From a checkpoint of a small mixture-of-experts model trained on Wikipedia.
Size: 10 layers, width 384, vocabulary 32000, 140M parameters.
Experts: 128 experts in each of 9 layers, 80 ReLU neurons an expert, a shared expert of 128 neurons.
Training: a variant of Adam for the experts, 305M tokens.
Below are experts of layer 6 (counted from 0) of a mixture-of-experts language model. Rows are named up (a neuron's input weights, with its number), down (a neuron's output weights, with its number) and show model dimensions 64-127. Each number is 50 + 15 x the weight over its row's rms, rounded and kept within 0 to 99.
Before each expert's rows: "comes after" lists some tokens at least twice as common just before its tokens as in all text. This comes from a sample of Wikipedia text that the model never trained on. Tokens count by the router's weight.

# expert 92
comes after: "-", "F", "con", "Re", " Re", " F"
up0:53 49 75 52 32 52 69 44 41 40 73 56 43 56 48 43 40 22 32 42 34 38 90 61 71 43 51 59 38 50 69 68 49 51 74 28 52 44 59 40 35 37 50 33 47 34 53 78 34 41 46 69 49 22 43 35 64 60 48 38 48 50 52 55
down0:18 59 46 54 34 34 20 47 49 48 59 63 61 31 59 55 46 51 12 68 59 51 64 37 37 32 17 42 49 60 54 50 52 30 35 17 64 58 43 51 37 50 54 59 57 44 73 65 38 21 62 40 45 40 27 34 81 52 49 48 25 49 39 40

# expert 94
comes after: " to", " and", " not", " also", " which", " he"
up0:31 75 46 48 41 65 52 40 56 35 47 55 40 55 58 35 49 31 48 37 67 42 38 47 33 64 47 50 63 60 94 49 55 56 30 40 54 52 42 60 50 43 42 41 32 63 59 46 12 62 26 16 18 49 60 41 54 45 61 54 50 44 48 53
down0:53 21 66 70 40 53 65 45 47 59 86 72 67 39 31 57 24 40 52 53 28 50 47 33 71 42 26 99 40 36 46 62 38 59 41 22 64 59 51 49 22 46 49 61 78 15 54 92 56 53 53 44 56 24 74 78 53 44 17 65 61 49 33 47

# expert 126
comes after: " ", " 0", " —", " 1", " –", " ±%"
up1:37 51 45 39 32 77 56 33 24 41 57 46 58 33 44 60 55 56 46 35 49 31 99 63 22 55 57 37 55 64 39 59 55 42 42 67 68 57 57 50 68 34 58 47 50 70 70 50 49 47 41 52 50 38 17 31 49 23 67 36 55 73 79 44
down1:24 47 44 20 57 66 46 61 70 38 57 72 55 46 49 51 54 35 77 33 63 29 32 59 64 48 73 52 28 57 78 51 38 67 59 51 26 32 35 48 45 39 97 63 73 22 34 66 51 55 36 60 48 35 64 65 66 48 61 32 74 47 61 65

# expert 55
comes after: ".", " 1", " 2", " 3", " 4", " "
up0:50 42 40 37 38 46 58 34 67 58 82 47 45 21 36 46 53 53 33 56 68 59 73 54 50 50 80 37 58 27 42 59 48 39 43 59 60 68 46 82 42 57 14 58 51 20 55 57 48 34 46 51 50 64 38 62 39 45 48 49 64 47 42 41
down0:42 53 52 67 34 58 66 34 36 30 68 52 45 60 57 24 49 73 57 55 72 56 56 41 62 56 34 56 48 13 41 87 55 62 62 31 58 58 83 27 46 60 38 58 71 55 48 47 26 50 35 60 51 45 57 34 53 68 45 28 29 64 58 42

# expert 12
comes after: "\n", " |", "|", "==", " =", " were"
up0:49 33 37 58 47 26 47 50 61 90 47 44 44 49 51 20 76 52 26 84 58 55 48 43 24 58 50 58 48 47 57 29 63 75 36 42 34 36 58 48 49 34 27 58 62 45 58 52 70 50 72 65 26 26 68 56 31 69 36 43 45 50 63 36
down0:47 48 44 48 71 64 55 49 46 50 46 53 42 56 28 29 76 79 63 50 29 52 58 38 37 66 50 57 08 40 83 52 60 42 40 38 42 47 61 43 53 50 54 59 66 28 45 52 54 49 42 27 43 50 42 36 54 48 46 54 53 38 28 33

# expert 84
comes after: " the", " The", " National", "The", " his", " American"
up0:50 66 75 21 46 63 06 91 02 36 56 46 49 57 54 57 64 41 58 27 55 52 63 57 31 38 76 52 32 77 44 79 67 83 55 62 42 36 36 58 54 50 35 69 55 48 48 50 18 67 53 75 56 42 46 54 55 72 52 41 32 55 83 43
down0:75 61 43 28 66 41 45 55 69 33 48 68 26 60 32 67 65 55 55 50 56 59 61 54 25 56 78 00 30 33 39 51 27 53 51 67 31 59 80 54 60 32 23 41 32 56 45 28 37 44 62 25 58 51 62 50 38 59 32 57 43 41 66 49

# expert 98
comes after: " ", " 0", " 1", ";", " 2", " 4"
up1:33 51 32 46 63 35 57 38 35 41 49 73 47 41 46 41 63 54 48 36 46 41 82 47 51 51 36 11 41 47 65 07 49 44 44 79 44 45 57 40 45 54 45 26 46 50 50 48 40 64 52 24 59 28 40 71 30 33 50 50 80 78 35 39
down1:74 27 48 33 63 46 60 32 69 53 25 46 67 68 54 67 36 37 43 74 47 46 55 21 52 37 39 65 83 44 23 34 53 72 56 24 64 55 59 45 22 61 80 47 42 57 24 43 57 63 25 55 43 87 75 45 39 29 52 35 26 66 56 48

# expert 74
comes after: " (", ",", ":", " |", " \"", ";"
up0:72 37 42 03 29 22 29 38 38 61 55 52 59 48 67 48 51 78 68 45 31 56 24 65 45 43 56 45 65 57 45 34 57 52 41 70 51 49 38 59 38 50 37 51 41 53 44 51 49 41 40 46 43 47 48 45 41 49 34 68 69 53 44 46
down0:37 47 47 57 40 33 34 59 34 50 26 41 74 27 29 77 47 37 72 50 41 46 51 50 34 48 53 47 69 45 46 50 69 48 81 41 30 80 61 69 68 38 46 50 33 45 57 56 59 80 28 51 65 58 47 45 52 82 58 51 54 42 45 41

# expert 28
comes after: ".", " |", ")", " =", ".\"", ")."
up0:57 34 45 32 43 14 47 61 57 41 25 34 27 36 44 59 40 37 56 34 32 21 61 50 58 43 49 35 52 40 84 46 23 60 30 53 35 57 37 64 27 73 21 28 57 09 36 45 45 24 37 68 27 31 35 34 59 45 42 31 65 36 41 53
down0:55 54 32 45 25 76 39 74 62 47 64 60 74 46 53 56 32 39 49 73 58 41 36 49 66 47 41 47 56 35 34 42 43 45 75 56 30 75 59 39 51 39 59 45 30 79 38 48 61 51 54 61 44 52 64 36 28 61 58 41 43 86 49 49

# expert 35
comes after: " ", "\n", " Candidate", " Team", " Title", " %"
up0:34 41 37 60 29 52 45 51 66 68 48 38 37 66 63 57 48 57 49 55 50 40 24 47 39 50 40 67 70 34 61 29 56 43 51 44 47 38 40 54 48 96 54 70 48 45 43 47 38 36 66 73 55 51 67 73 75 64 39 57 48 56 78 41
down0:64 65 67 64 55 70 49 48 73 45 32 39 35 27 46 33 53 50 59 69 54 53 51 23 78 65 51 16 77 73 52 50 35 38 33 74 45 25 75 40 56 57 36 49 62 25 41 67 59 72 58 48 73 82 51 33 67 45 66 53 71 57 60 44

# expert 42
comes after: " was", " were", " be", " to", " and", " is"
up0:41 52 42 48 32 45 60 68 18 49 33 61 57 84 51 34 38 39 55 38 32 54 75 34 58 34 48 44 68 52 86 53 65 88 49 51 61 63 62 83 39 45 54 48 36 58 64 47 55 45 40 64 72 80 37 56 55 62 31 47 45 56 63 35
down0:39 44 48 76 43 36 07 66 69 63 63 28 76 28 38 41 39 37 38 60 45 13 53 58 28 54 49 37 34 55 56 41 44 45 57 63 56 41 48 42 44 67 27 56 34 16 43 60 73 57 42 55 48 48 26 38 49 31 79 47 55 39 58 68

# expert 34
comes after: " ", " 0", " 1", " 2", " 3", ")"
up1:46 48 41 44 62 56 40 56 76 49 45 40 41 70 30 60 69 40 46 55 32 62 53 58 62 54 56 32 44 58 67 68 29 66 56 43 24 52 61 59 41 51 52 44 41 79 64 44 22 36 48 49 51 11 44 45 44 62 61 70 54 76 39 49
down1:62 43 36 55 45 41 52 40 68 32 37 39 64 76 73 58 33 47 32 30 71 45 44 58 37 28 40 61 70 82 72 49 35 65 78 16 54 63 29 52 44 55 63 25 46 44 50 65 47 55 51 57 64 47 31 28 71 28 38 35 52 49 40 07

# expert 22
comes after: "\n", ".", "==", " ==", "===", " ==="
up0:39 57 42 65 53 52 42 36 58 51 77 43 53 37 61 67 59 65 45 87 47 44 37 32 63 45 51 61 52 57 63 39 54 59 49 53 51 55 99 61 46 22 55 65 38 61 62 60 43 56 57 66 68 69 62 23 50 54 47 40 53 75 59 21
down0:30 76 33 56 36 42 39 28 44 58 74 58 44 51 58 28 22 37 39 44 62 62 39 29 18 35 33 78 61 45 27 55 53 35 56 57 56 59 48 57 42 52 60 68 61 43 83 64 55 65 67 45 74 65 45 27 50 57 24 46 33 63 47 30

# expert 58
comes after: " United", " the", " in", ",", " New", " of"
up0:56 29 54 46 37 71 48 44 38 31 33 69 43 54 48 78 59 81 55 41 49 36 48 41 34 08 36 54 63 57 44 59 49 58 44 50 65 40 48 42 70 46 66 17 49 46 54 15 54 49 71 45 73 62 24 54 35 57 35 59 92 44 47 62
down0:33 72 57 52 50 32 67 41 54 52 41 50 39 52 48 54 56 52 64 72 40 63 59 55 62 48 64 44 85 56 99 41 33 59 40 68 30 75 82 48 49 64 69 41 42 54 31 45 45 42 66 70 67 39 43 48 36 65 52 62 30 58 19 46

# expert 27
comes after: " the", " of", " a", " in", " and", " an"
up0:58 35 79 20 49 14 41 60 65 55 47 59 72 39 36 51 65 41 31 47 70 37 26 46 40 56 67 40 46 34 49 52 30 50 36 57 51 66 28 39 51 53 50 47 41 49 52 73 63 32 44 44 63 53 52 57 44 58 50 30 58 55 61 47
down0:66 44 69 46 74 70 59 49 38 69 67 76 11 46 56 38 28 56 42 61 68 61 57 86 35 53 72 59 51 39 29 33 44 33 58 48 50 47 47 66 65 65 63 33 64 77 55 62 33 67 64 69 41 47 44 29 43 48 55 45 62 50 21 56